{
  "n_experts": 256,
  "router_score": "sigmoid",
  "n_kv_head": 6,
  "vocab_size": 8192,
  "init_std_o": 0.00737,
  "optimizer": "muon_variant",
  "final_lr_fraction": 0.02,
  "dataset": "wikipedia_en"
}
Below are experts of layer 8 (counted from 0) of a mixture-of-experts language model. Rows are named router (the router's row for the expert) and show model dimensions 0-191. Each number is 128 + 32 x the weight over its row's rms, rounded and kept within 0 to 255. Numbers have three digits each.
After each expert's rows: a language model's description of what the expert responds to. This comes from a sample of Wikipedia text that the model never trained on.

# expert 15
router:128183120163148156197129068107112147173104153121138121156146118133097123080134108094195087154143092090133191071083155121127132199148090106120146147109085127163135179146123164180163116140175096084113168148126103102138100143117147181144170072188145215157118139127153096121120127135148114143061141139139054178134115140135108104100105117101092161131135117099143094210171116110160145105117085109118143125068117135105173099086121141059156049153096142166073131129142118071080085145127127150198137134138190137127089144160099151112128101140078111125111104093115117163114123103051147107
What it handles: Table cell bars, closing parentheses and == section heading markers, mostly at line ends or after numbers, e.g. "|  |", "===", "(2015)".

# expert 51
router:160167137154155135124138084143086180083168125125091183120118155166131052104071110159147045112123143136181163128086177116179133138073118110047139172150074178106151173111051116138117129116154126154137146088090130131136117139165123144137131106143122145148181140101195088094128072180174141142095119141164089145129159128132080143098129098069115097132189107141138150171133140071182190085128114112130159163120136180076123078133101127107073084124103129116107169138135161133148104159100092183184141201110137115126147077160074100139163114128126158097135100172120073101137104108121095146
What it handles: Common words and word pieces in text about companies, software and online services, such as home, using, acquired, email, "in-game", "that".

# expert 11
router:155194156107205147166153081065174188133139171137168101105172154189119131117086142095173105177109088125172131131147176109143125158135110137014110188102097115096121206143137116164141149143131134138108125115141109114143133165157116145112203129163113165164098148122167083092123106149203101174083067190162091149138159139212108138050122132146137087080136172121150164124163146153141140095116075097139176121124117141099189116116105137128099086096134120125133085081191114109104124106125179139149142157137147116092164136133115165136130103113101113077154099140162147116167138135125137143
What it handles: Words inside titles of songs, albums, films and books, often in quotes or tables, such as Love, You, Girl, Dance Monkey.

# expert 54
router:167174197181151163138090126119092154129147126138186089140167066141146103125100110160168075135105133121167143091125120136157187170151101075099101147081104068066160143089120151117146139110105091108078106164152103108138132185120131188107194165123157195096132147119158128109127121186136126118132101124166077172135103167188112120132083149170090130092168159166126131177149142140153112086166081127132177114153120178136180057154075121080132121177158068143141110111142103129140100132151091151126116188148158137072124136134101150152130166141099146066097071183140122098153089099071128090
What it handles: Number words, quantifiers and count digits before nouns, such as two, three, several, many, some, 18 years.

# expert 27
router:179144118155140144125119081074143129149101144109161088152141133138116074108120102137218092156191125125181151057160176126141124155149090090076118163092055165123120157136117107117154133144080095131100127101102125171144174185136132142129148138182069161142203157078132116102134103133184180128095134171163084156121096128199122084134186154113120111078168154099113184172159118129136132118083123087115156139109162143128145143155088153099122145124121113140119164153143179147110091128120144098133149212155122081137176135179104126163135059114118162036118081128121153168161134126080179101
What it handles: Particles and pronoun objects right after verbs in narratives and biographies, such as runs off, grew up, taken away, rejects him, began.

# expert 4
router:142172148162131144156106090067099164126117159148085056131109148168141093075061101108126061191159092172117144150136155114154171172100112120062102174132158165079137104135123144071174147104140120152132072130138125106154158085096109126169192148175149120136161112087139117117126121216121097119119105139221100159168078150160137100140113178131135118057155142114124133132174152115123129106156098082149132112101117149082152096172125109073109122172152103133129165144177119149096113098183163146151094161161143066141159099182111165148097112141095078127149099186119102118150044134125118102
What it handles: Participles and adjectives after was, is, were or to be, often word stems like arrang, mod, degr; e.g. considered, taken, common.

# expert 39
router:112120130146151102195144080129115156109146142093122161110103142177096068121075127133182072165086150127142189097175158158158199149101074150107188194099120178062138132130110156142103133100115168108111102127116182145125148139151134156132128136116148240169163156141145109129071102149127104133114096186141119168130128177200129079132137148148146115072168121105142125194142145136117145124170105091143116133091112154164155098133120160130183106134101129192078155136140117112146154087151167111147130148144196147097117095123118126139167085158074175036111080149138059138161130129096153131
What it handles: Initial letters f, s, t and similar beginning a word after "of", "the" or "in", often in road and place descriptions, e.g. "of f"ear, "S"R 115.

# expert 33
router:102163126145138144127144086059083128122112163172142105136158169178068092120062099166136090189160117167152148098136182113136146192162106109044102153062058177099150131134094115163135156112128078144049126142162157156151135130147098189128178071185136142124155151102120110111170132195160143166102143136136121142127084120137125111097115162113097139104140120123110169140141162138153119124154059125105119170127096118092214064114127163106148111139105140135133143109153111063079091127127136116153155177078149148108130126160096113108143126114063145052161054147136136135090123120064151126
What it handles: Closing pieces of surnames, Latin species names and numbers before a comma, bracket or line break, e.g. -son, -ić, -owski, -ensis, "April 12".

# expert 28
router:131128124135170129160207091135159173105185131158190142125123105163122075109069127132178087215132166106161155105109146071175132159137113111088086159065127187090095202166086093135104120126094146101115139114176135120133064102144116145185143124138141164166168140071164104096119099169173087167085090154144112157150131120167088120131160107129134151111120143148149101196186127064175069127111146097102179162108150130101176127112178119103160126130123146117108168089188131143155117134131112105152131182072186103109152163173157188112108095145117139087154101125138111156156091097131147131
What it handles: Colons after years or numbers in lists, leading list dashes, and infobox field labels such as Coordinates:, Born:, Died:, Preceded by:.

# expert 42
router:149132175158141182125147104119162211129152138156134119133117166223133094116110101157127082198137126145153170094120109131172130142116113154074171159053073130139099125151093152160137112147143065097108120159136124102159136103124125153148172138167110180157150126104125112072170142131125177128053126135146044174106141154165105132106071191142141151097131125113110102123149177136142087129172075112056164134138153126112220142139128152147101148123130145126069160140163105103081063106130137113155134167100150050168096115139112138172131142159121089080189060102121106105140123100118105084
What it handles: Opening pieces of past-tense verbs right after a subject or to, such as belie, conclud, am'algamated', cons'isted', dec'lin'ed.

# expert 5
router:119147140189171172170161030123095193134125172112136150123167136194081119112086160126137137135080129131173179109125152121178149172154090117034122153127094149104125113149119107137119164119133124122135127160134131150088110149121153146150134153132184172229160214160130141230170135154139134101096113130158121184178147168186094087126143169070141120133086115168139149135188115097128144089127111149162145120112116130149199105149111110086168129110155145108125108118095098156100141139120127128178144141142201109131154081211079121106122159125112155118110105133121108137101109120095169169
What it handles: Wikipedia infobox field labels and section headings, such as Coat of arms, Personal details, See also, Postal code, Predecessor.

# expert 43
router:124153117153153131127122090137119184074184166130107115106180143160160104073111095123144091142124099143175182097095137098114130181146090100095070181126121131027121145117167132116106132158094125138154065122121155129138166119113182175154187103144141166112170114073162070144150114166105146145068167149145045156119111159141147107081156113069154141121172152114166123128175140195176117125105113123094095151137096134111131094131104199115129040147110080103085151107126134116073096140103107128173196174137115102096141102139052142129101058112107135108122086131102088133156103127097117145
What it handles: Ordinary nouns, often capitalized in names or titles, such as man, person, friend, girl, show, day, world, park.

# expert 41
router:177136084144176182127124074055117187181107173105131116094156158169061100110063110119162132139121054130121125072088186103083144125145144172109119150055052147096133147121088155120125134166129083096086076140134084144090167169144161126128133140204151123162168165094121071107128093151173217133108080131141143191112121131183131116124097149124152069132158139135135087137182148128115116109103150079148143113095154134115152124089119166065105137126153087130099115127148131142101107120123107147150127155143152087169143146150161102105112071119105133057157089114193142150179105124123153109
What it handles: Past participles and verbs following was, is or to in prose, such as recorded, released, died, appeared, is located.

# expert 2
router:123127083170162124121129113103085142081107153148146140122127162132097111105090079156166070124134107173150176109108150169174131203098109133077129173085041131131151149129124135126137148158128126122129082202130116158099119126150111172098166108166113156208163158128153128045104115177162156154136100181166088158149185172189072079098130156102113069149143139118148125110169179126178121134121115103164197123152135150109192086128059107125120066116099126123143168186133143079130152109116076183166140103134155135114130124159151139143110075165113204105149082173146123132156117152135112130
What it handles: Separator and closing tokens such as pipes, closing parentheses, semicolons, dashes and "as well as", in tables, lists and enumerations.

# expert 37
router:151135070135126131137101062102147121105132122121130112129156199104128134125072107122157096158133085104204106124228160121123159160127123116083148202103114147101142238128095120152154183204121117125047153099127134151119133101171148184155131092179163185150158153146135098131098072145229121126105107125144126157139101121163148131119160144155096093130176138137124159193152079188151159106114132120095132172112145133121160106181120149130178134177148059138093104096100125085118118167136104170149162164159134107117110131164094122139087131152112133071144110129086099085113110117165098130
What it handles: Digits, dashes, spaces and pipes within numeric tables, scores, coordinates and measurements, like 8–7, 1.97 m (, × .

# expert 25
router:108159117091119128171157067058150118114110148170149126145192066177092125089075137142155075203128129130155120088126155127188129180150095123114132160080077159119111132112104164140148147147175165074078091115159129137111104102159138173120171148203133153157223124091186089114099142164209133162108142126121071176177121098167108145146145171099154151105178135099124129167162124156130085122129114086121164135180084152063127093144118152093152101103134144115125159105184108133136105146115089147145161152089169118116142118148073113152094167157094121082137074142133150125121087141144057115
What it handles: Sentence-final periods, commas, table pipes and list dashes in tables, match reports and taxonomy boxes, plus words like However,.

# expert 22
router:139168066177111090092143100085121184130172162131132156124116154157127096109136061122164112144128115181113173095183114123186182197124118158077149129068068162118122175127110121121145115118098113113145109113095126146120124136135162157156127109208162128150231095056147084129157132160176100173116123137130102190112144128208114128116115115070122125085192151042133128163161066114149119112160159162080107129093166145106128107097100191134153116171095134151070159115146127136128115110103134138160197126077172095133122159155107118135150112117095185098143100168133100111103099114109150117
What it handles: Line and paragraph breaks after sentences, list items, table rows or headings, before the next section, table or paragraph starts.

# expert 1
router:226126175139099145085086105157145193069182219125125155075170130136115104139139140127136092215166102194199139106100124131145167125108141144097155147088089179081144105096109156141158141119154126126092133191136128149131101087136111140099139079208138131152144137088107078135150146153107151197098142166137081183132147117160096145076130138190166094113143138158126115167169137152116106146092120107139201133143167158124172087098110147109061070156132105102156127114103155109148121141119133075164122179139169106139102123159132180084169135166086114086144094155143122137117095144113106140
What it handles: The article a or an, often fused with a preceding word as in is a, was a, of a, filed a; also the preposition to.

# expert 53
router:121162147184172154128112080094147142170180125145143154093159124142121091087055103167187079183110157138100133124093186156136184116148084094084121136130104087142179158140137141146117125095183146131107114114109150084104143106170161149099185085126162155149197137119144116148151111179129148197072112181186126171156114179186092099128079135134104112086135145122085152181219096156126113128120160068061174180107136130115141121128107122116108078146090126149136163146166134102137114116073102125141099165115093104140056163170106114160112079156119118044143109099154102116131124124092119108
What it handles: Digits and dashes in table cells of sports statistics, scores and ratings, such as goal counts, 4.5/10, decimal values.

# expert 40
router:161133128135141152174123101159155156100158190160164118117123144113081097073055100137145162119111126159151137135191130115163201127111109149118124197130109119114160198133143122123134170122118115121145073149153123140157145083162141156145143103175145170133184152104132100147138134124178187163078104133172046174160131163146045125093114101078128132115151081123105131166139160087134082101135101093126171131143136131057166160088153200127148087166123083120068192146172130097121084105118067111148111147133118059113118067210100149163146115110093113119124144101128115118205119136113108154
What it handles: First pieces of longer words, often scientific or technical, such as mod, sol, prote, log, agn, which are completed by endings like ic or al.

# expert 52
router:136143128133146188123173078145117174166114163142125122109140118164115124116071083136146098119181099097140140081098118142174121147141073093066075162117125202113173154143110131102104152153168107165105124194148111124163125145123140210138188105185169132137168138091174117129171118129140140151078118155183086208195142110183144143074117112058172152123166107152148170216190089106127086110123126117056159130138101140127159119115142096140096128130121094156095116114113128121098100169115149177145156113081187080149162136196083145103156138123106136105110140109122088153105065134107150128
What it handles: Table separator rows, Total cells, section headings and infobox headers like Personal information, Scientific classification, plus sports results terms.

# expert 57
router:120119093144201133197138095067167174101146121148129072108174132167078106077122143136145069156112142168162147119109125141131147197161124134032092158127093187120117173162119144131090136104115103133121161121082142121183076198169153174118149112110139144130190142139165072101126145094174130147071134159158087187153137127169124097027094136108126162150155169114148151156155111164189153129125086129113094160123139171154138091132147122092132072152109102129115126132103121099142106118080140128197096080095122128132159149153128189147138094117104128070140059127125139095102061136129105133
What it handles: Capitalized words inside names of institutions, parties and societies, such as National, Democratic, Society, College, Sciences, Railway.

# expert 24
router:141149193169121129128140110103113168117140155086093074118163174154074084125070122121165067173132086137114128122106161151159169115182092105082112172145086147116151166155134134138194209146142158083093112122134069154111133114170129174186105139144114176188158184078154126137139145148184112165072122122122137163109151146171110091068105129131033114069136094179137146108150141166186100100140166092092184137100097163146165087155156109126118120152137135088110102146150126107069089124100111085162120146121082147131143098167103131104125109116104132066120113142153094138159089072188104104
What it handles: Forms of be and have, other main verbs and -ly adverbs right after the subject, such as was, has been, became, widely.

# expert 29
router:112160096155149162164088062074122181105158194130109127161103165172130108108046120134129121164160164165178130098133182095135168163183090114090160169085073132078141104125146144149119148149150152112155130133121154152101120160125136165195171092155099153129123142076133090117136102169172114160075105155128117160142097117183060134106147096084118177124151135140109144146139181169171145092088099083118142158096125166113149104155120101089125110109070089170096173179129156127060116107139062113156130157143186126115184137144159138110182103107113139073111024136140097158139089107120139109
What it handles: Digits completing years after a leading 1 or 2, plus month names and day numbers, such as 1969, 2011, March 20.

# expert 31
router:146217146145192162167117094082191184131145133110163117121123129179111127148049144134162111238124116143146112129128149118151134144111130140065123188100107154140144135148133160137160135150126175142133095158154080131172118133138144158096168096164108154166151116121163074115102095154195082193120071182114111161103140141200109136088126134148162141056112108163148121147165149081141153105092117114128164146076109159039182096151122116110112099153168128110094102090148127107118115117143146128150098167158148047086097112142128161135178098116050113084156124145165159124094090123126130136
What it handles: Opening words and letters of song, album and film titles inside quotes or table cells, such as "The, "C, Your.

# expert 7
router:087160167116157098148127118117169167126114169123124170082116119165104078138081124156149119139082135135137253109116140113201193091099093129111149183116069151096173080164061148104155120106173180132145055088133158142132180139166192162156164114130149182136167129103176100103116108169147153153109096160162134158127152141201135126126129121166156083093130129154129118199135169143136113116139097119118148146152142120073183103141141150119118103172127125125047178116113110118148128105145153125145127166137208101134123097194154085171133138147062127076128115127098095090141107103120156137
What it handles: Opening pieces of longer words split by the tokenizer, like s-, f-, comp-, suff-, ass-, usually right after the, and, of.

# expert 3
router:113155157148171189142150080106110135130126128130115091136135087183080063069101151145164119198130120121144113107151101097139167175144133074090097116091126140112148128116109116171124153104131099101103097112172092114087134095197101109153108113154105143162237123106174078139133114175180183185037115145140101163150119091205070136105141136103105140082173134151151117130214103108127128089140111120122143143130196097071197087131136146066112125172090126099092136098135164091096103100073114119173111120166169136104111156140119112137111088140102118078151098101141089131114096145120122110
What it handles: First piece of a person's name after a line break, table bar, dash or "by", in rosters and infoboxes, e.g. "| J", "- K", "Preceded by:".

# expert 45
router:161151182106187162147109110056119152149134127152101093099127138186130058136103128138162097181146114161155109042158165074136103147101112146100148165105074212168112120091107160171112149179118087122137115107104148177164168190125120146116155092164118175152142167094113075119174100113190153164071088149156070148152138137168098120058101114121139101129152108125166107111165135141144133149143112109076173129100200106142160141178114133130125100135116110159086137111135157095146101141080116125106220152142126069113133133134099103161143133202111122082161072175113086122138109145105116083
What it handles: Action verbs and verb completions following "to", "would" or a subject, such as took, using, maintain, testify, increase, captured.

# expert 59
router:116165163194162123172147085116135137127147159110123124112172102131062104108074117128181098115102088217164137067165179132123177183117095159052109199195107135111137144121191156162139117132117160101095110129161091135130133139129077104087132115149143201126137177091143115155122151146171119160120089181124100178103103171128110134108103115149157155095135124131162127149174100102138128089149076123146182093174134141097140105141066176058145104126153107115115146144161096123038114091120090128161158159155140121079088130163133095124098168132101155107126085094181113138088110112079100189
What it handles: Opening pieces of Greek-derived or technical words and heading markers, such as phot-, aut-, mon-, mechan-, and ==.

# expert 62
router:167176104187144157093155084128119158128141112087140174104145145135068105109105154134115072138167165138157120103108142138125177169103101139096161192081124162128138116107157145193104185103100096186097100113099134092142133135137094174140080158131136165140174109121100083138147112142195156149089108157180060177133136219141142089074137161146081181057160084151143132157156097098125124093138157168120146157137147134074101092125163160102093108168121128179073154109168129147076147148127151130166112164131201087129134118136161136077158111129084129090161051169131158081106148105163127145
What it handles: Hyphens, slashes and en dashes inside compounds and ranges, plus capital letters in acronyms, e.g. LDS-operated, co-, non-, EMU.

# expert 61
router:087174107190164186114114100098127192144107167165122133092111143130080134089086134174150138123166117158150202085152202160150166194146083092041118176088056161087129135160085131125111163158141104130097106119136124147149101166136118131129173101201158146120161179103121050111112155161130134199106121174129073140143146168143050147086148167126107105110111122143101183142154098091124166100126133150126129124137109162126135078143113118124121090182105074151091139103118136137083101137116123116191129126116143094146109121172112116150093097128062175084143055132104089155146115156146114143
What it handles: Nouns for systems and fields like language, word, theory, movement, -ism, -ology, plus endings of place names on disambiguation pages.

# expert 9
router:142121136132157098129170113125147160120119143131142121103156178165072138068069176148170074151122140191180197119098103147147156153147151123084138178099113117122186208135128160099126170131055128120142111138110108127222122164125114147142171095138151146148169187117134077116127144162156152134110082097126123164090112119180081164146159128120179142088109126051144104184119125162200106137093123099146114116118162141119188117204133130126121096175147061141097145114154113139126092139109116182163098122150144085164159104159144117183139124086080115074137057127155064137100101129082109102
What it handles: Word-initial pieces beginning with b or B, plus syllables like ab, ac, ob, in any prose, e.g. "b"igger, ground"b"reaking, "Ab"straction.

# expert 6
router:149188168136126163182127121119161127185142166085108150100232156147109074140104124133139118101122109124152140153103157184171154161100132173086120149114134134132175171144096166171133115138120086093073151185120148103122154135154170130135148138160142152186185150127158127115094091149191177125135094168172098177127059139169093101093137134123151098098141170182098133211167127118129120156088117152130176111139113076094139119123118165099109142169098120124074076175139146071105057087115087118160106126127174114081146122161135148161122075092104142031137107124132107154102096159076154132
What it handles: Opening stems of Latinate words that take suffixes like -ation or -ate, often after his or the, such as particip, opportun, elimin.

# expert 26
router:155129115141103146101138117081157142124142141139150068120161149175098068109079092161174061132160149139194184132121148151151178124160121106082113157091092148058147130129108095156168154137150161077103137111110115127179136123155096177094161131222134154175166170107133125116089079164182159159093164141127158147128099123174127094094082165099108101080130131122115126180123136164132108096120076137110141151096105163083207075103109150111126143134133140119106101141105126080054077137121120094160154184086138115082106109147075134087109116115062156076177084170125144135100150136047099128
What it handles: Subject pronouns he, she, they, who after commas or sentence starts in biographies, plus ends of surnames and team names.

# expert 55
router:124179123178152117156164077129126111085062152095141133111108174114110096154069118161131114124140116165148173102132151138194210102136133147119101217089121175114156132140082134180120178144217140149127095142116163112151168136128146174144113063149121142179182157125155108116096147167181124144109116177132078136106098190169103177137126161092144081090184147104168110146175090115128119097122087119134170133155129125113198081166094115129142083176171171159095097133182125139142089107102134150160150151115151097134141130137122117182166178131086143080100091116110099091065091139126178157
What it handles: Initial letter S (or s) starting a name or word, often after a comma, pipe or parenthesis, as in Sunni, SER, Six.

# expert 60
router:132173138112175130134110071112100147110112136145193097132210173144147101082065100166121083223154195148159170083075162114158164146127147094085143194094080157079147124111099132160093158104137153150126119183122129103123139135166119156135108118142124122195184164135158075105121154175162134140164090164115126140151119195165162152098145137127173081121164104137113150164185152137099160122190146099158145132112121092118156118113098108099171069159080128145121121109137120134103124146108137129157166215102151095097069112144096154106127159135088139120129075103137087163170062125135066150
What it handles: Capital initials and name pieces after line breaks or in author lists, often in species entries, such as G. D., Ch'ou', W., R.

# expert 56
router:146152120184138184102100060153139110145173182105138128094148153194124146100038163136129124146127126166119136108120169167187180126101060097100096133097114160066122132105142137154124125162151139116150173136138116126174125151174159171119145127158166156149159092114179092098133118175163149191089114105144081165173134139202103142097117113083139184091150117170160169178184097188140085106115091122090121094146145147138133112130137110085119081129162090164098087103146117131128111147106122180121101208110132072120138088185050090147157082151101139048107113111103113105110127153105110117
What it handles: Column header cells and numeric cell values in wiki tables, e.g. "| Party", "| No.", "| Year", "| MF", episode numbers, years.

# expert 48
router:159195167110120091129115108056139146146127144168150085169133096148129052108094092103170087144138139118175127097130135149149164140158082086126181188117100138110127162114042144149152128110152129050110077151136117117154148142134166178163159118148135143178200156084156096121114106149142149185092093165122114184176126136249114079118118158118094116093113099137137085180207131098141156099149098112096160169117153081085180098123125137109153119118126140127125096113145134146080046154139072144159122137094167136157117143185139118146165117146082136091123108125097117184116152125111149149
What it handles: Words and punctuation in sports match reports and results tables, covering MMA, tennis and racing, such as via, won the, Win |, scores.

# expert 63
router:123166135153107139149174111129132169104197173115129105124125144142111100099089157100162130163136171108137136122123146156175160112122134136095177209143104117111110153148123163141151133089114123094091148158146200154115112157152148120124162114201139167196160125073167070129145126137208169124066129145185073158117120196220079126111135145137113110113123159131129163201121131164171113166141112113128161089106149112104141038121103180076169104095149131173106154121141194117165096139101104122200164183147165090175122161157104139160121098118113160058123122126088094159130124124104157120
What it handles: Words in accounts of wars, attacks, killings and arrests, such as troops, killed by, captured, deployed, plus ordinary function words in those passages.

# expert 21
router:193100088108140154211143088108105147142110139110146170158149128176115118122100125119175098166113169112148149116089092142117194149120112094081103165145114115127137133160119112117119165153155146107113116135094142162116171125179118185106160114129093143155154187123144084079092129171162093166036138133176076165192082180166136117062154143120115134094177122111142137140159143142134097080122085089119105128155101173099168095141133157069108110165111094128091177123113153100093066128117126179142129212107167130145103058174108105135125122083084093057137099205124112094141154110086107096
What it handles: English first names and the opening syllables of surnames, such as Tom, Jeff, Bob, "H" + "off"man, "Lew"is, in text about people.

# expert 35
router:171126117202098145088147092090129136115167172110092155129158160157123105114070134171175121170135142165139190133165191108094255167111093197109134156101053164076107128136129144170158100183120120118129135150183110120137147153140109124123152130142153135170134192096187147098096130178186131151068122171145090146154134142157086151117144105147079163118153182166123109158147110127076163107121103142084143171115135116138109071110098167100150086169126091128114166133153106136112073165094146161153120172144180086133133145143104108143116083129071125056116073098141110110137084120142121100
What it handles: Paragraph breaks after headings or sentences, list-start digits, and date commas or phrases like In, From, founded in.

# expert 32
router:146121109213131156136102124102117134157117173112102108116142145138151113089029155194156106156145150134174181093167169100204179169161056101100131174077086158068171121121152149149130189183162149086121171100102157137119101111161136154128191140125142148124131188104210048142175110161157124140105085155115094170139115123181103123106131075102116142105134158118149122179143119156105164126080102088097152124125138112111142083144114103140164096132151123175123145111145151122116146076153133122175133167101158115151163161149111165124161087067112160094171084155123153100171078136085114124
What it handles: Sentence-opening adverbials and time nouns such as However, In addition, at the time, season, century, and year digits after "1"/"2".

# expert 16
router:125168152123114203082125087143148145127188117156155105131102161174123101107100157110187072182105130106128134108155145142174164141087116157068118182104089111091159167131122112148085136131198161104171129112109098163090136099173124151145191117171127172146186114089124125123177097172166124210165116127137089193152099108222124123103164134138104144082144145138116168167124070112158195124101084147126145150110105120152127118121087144114105108155169147142106087091167173052087051105110146172119103149121167103157157125148117137146151099161079142063183146119107115136097125135132132175
What it handles: Line breaks ending table rows and pipes between numbered columns in wikitables, plus degree or minute signs and month-name cells.

# expert 49
router:134132157164132110182117135071141117148169201109153134078146134144068121115076145141140108145101099155170154104114169112141085202105058115100147169153123153008151132120099143138187152172137154107118118143137114117122160164131079192122107133181142133117187138096140146094193125131169157159126148177135059137131106184156107102083118196070098138094142184097111162163135149154135183075085085101117107188136133096142139114161129149171164105147141176136107140144104095114114078110113111121111138090101171121124117132157089169118094062122080174102151101135159122139117110102094189159
What it handles: Last piece of a word or name before a break, such as -er, -s, -a, closing quotes and parentheses, footballer, singer.

# expert 10
router:168109135163159133160154085131152146097117125146108160089187142155097081091070095124189074133134158106131128116157151094148182187125125112097163160094128160116147177203130170140128141166180121117095107159092086184115129087169064133133162096154131129129132145123087071151082084149116126148071152171180056152171070138173103101119094137140141089072194152119090167178214094130156124165150081088093153156120171122129150109150108148107157139132170113163082161118143131117122125138182150137144116133124140111179134147184128094167141123155046141056127106118159105111085095135128144109
What it handles: Tokens just before a number: aged, age, table pipes between scores and statistics, year digits and coordinate decimal points.

# expert 58
router:155175173161166171101168096126193164153123130123129118143123128143100096137080125133150075127154056136155155098151133106133151159137084141101100117077084137070179129082124135176115126092172112084097132097110113147118123134105161135186175099144151153155130157068140114111144161142188155188141125154115092165153072168186035112088162159142126108113160133143068145147163108121107208096163123130116139174124131102146173053136119148066164085194153125118129153160137170127092095140106126137107123170148178129164119159147126119159172133128089087077178097168104080130069099172096158169
What it handles: Month names and the commas or pipes around day numbers in dates, plus in or on before dates, e.g. In November 2017.

# expert 36
router:116157141168163180144131107122101150103146178144131149137113136137116109157063109192149065178149122135174202093162147099177131152140097103097166180123102148106136161151169170141143171158152136139106103161117089132134153069185210162164151159149142109155185156110176095128094100179195108231093134122150032153120168145164097116130132136130121111138140161151149116130143120134116180134121106131110149115163151115137137076106166100122101113123115141134097178074168158177122076166099123112095120222105149143141157155157095140135141165080131133058140055159120137115103135118099108092
What it handles: Conjunctions, relative words and sentence-opening words that begin clauses, such as because, , but, which, when, In, Later.

# expert 46
router:133114165167153136124104078162125141172138179110103097107185110101086050095096141154134064194133110156152162124148146167123136136130124108077132176147100148118117124167108157171131158076133111128126094149146048137141133130151129153115165101174121108114168180118126086146092135175146166135096106130166074171123070102180107095093104168135137135076155180143157160171175152123147138130104138189134211141112115161088169036172141136059133064156091117092141190085107152065129103088117148123191117135090146067096132143162110132165089133121105176086133092133134136144094102136121145111
What it handles: Words in biographical descriptions before the job title, e.g. served as, was a, former, assistant, chief, ruling, elected.

# expert 50
router:107148131173149192157101123053182151162107160095150132110133134152106123133070096145109099160091121095179092108122161163133159156162098113065174204073142164136123181109025084123124141124156144103129122141148155157144115149172104172153163097213168164177184132107139143149133129125173166206112153168166105162126156121127069104116114123121158113110170139178138136171181131144170136116130118079104104157148102119117173100151171109088145126159113106105136130148128150145106119155107150158221148147102152107136168152161114115145129099164088098064124037150137108147141127124064128112
What it handles: Spanish, Portuguese, French and Italian names and word endings, e.g. José, Juan, de la, -ão, -io, Paris, ITA/BRA codes.

# expert 18
router:196180115143165112104135070092122121074097113109173145100123113161159124087088117158109086203149125179144165085143168133178153098126042130113128187089077164145117151104116138142157183069134099116173125135161114081155160114173100157101140131162126137200170140126152103146119168110211140185082090070124079133088151165157122126095148165105152121119165161162140128137194113085144126160094125119142174143177105143123161110119110168117209088108084113136110159150125144124074119099127107129163189168156136113131116133150113143179088127125034122097135119134142152138118080094115082111
What it handles: Sentence-final periods, capital initials and headings at line starts, common in taxonomy lists and tables, such as ine., M'ill'om.

# expert 23
router:147151140168148120114143098145114166147130140091162150140159150166091128125042113096191086157141119102160207143113161156140189140164124101133117217134059082067122162086115144099130141112121168132076100157127104116077152183165169172167175085143114179142157127098117124133117120110201112120093121133117107152178130156118160136080141120117146161081151160122135145116166100152095109109127127087141140155042131173073142162127148123041137102116109082212125144076148147090105155150093113136158132134140145141147093115158081134120101137120061133072182042148088127147151103120150127125
What it handles: Second word piece right after a capital initial in names and rarer words, such as B-udd-hist, B-osn-iaks, Bl-ind, Wind, Tak.

# expert 17
router:145203169170153149120113110060157151106118148147124104130149135174085098083072091097173108200158164153106185110116178162182194178135095103038127179110137162117130171112078098159147112147118105096094156171124140132155149129121100136156180101171138141128192154130139142145144132165157141156136114128118099154141145115143041122124170161092122117119122130092096144161137140107154160117104085135082123155127113159130179110145186143138114076187135060081119136100093119124110080121090095112183155172131201115162153171128113096122094091085123135070121053156145122171123122117079101164
What it handles: Final word pieces of transliterated Arabic, Slavic, South Asian and Japanese names and places, such as -ah, -ović, -ai, -iya.

# expert 19
router:157121180167137099088131078125133151107138142119113052129163083180134084099093124100173049181094093153130200126141185158197155199149111134096148155111138135137125114113170135136205139110114122149139074169122117192125137084150114134150144158161143174126172160106136142177095152185157184132110070149180059184127092156155112171125096136136123141076131147119092170125200164122182096142158110095111117141123121112099124069127119131061094158184107076128096125120174134116117148051155108160129108137112161114132113137154109173146094159151130141086117077154171108130115080114151146128
What it handles: Predicates after was/is/were in biographies and census text, like was born, married, elected, buried, son of, consists of.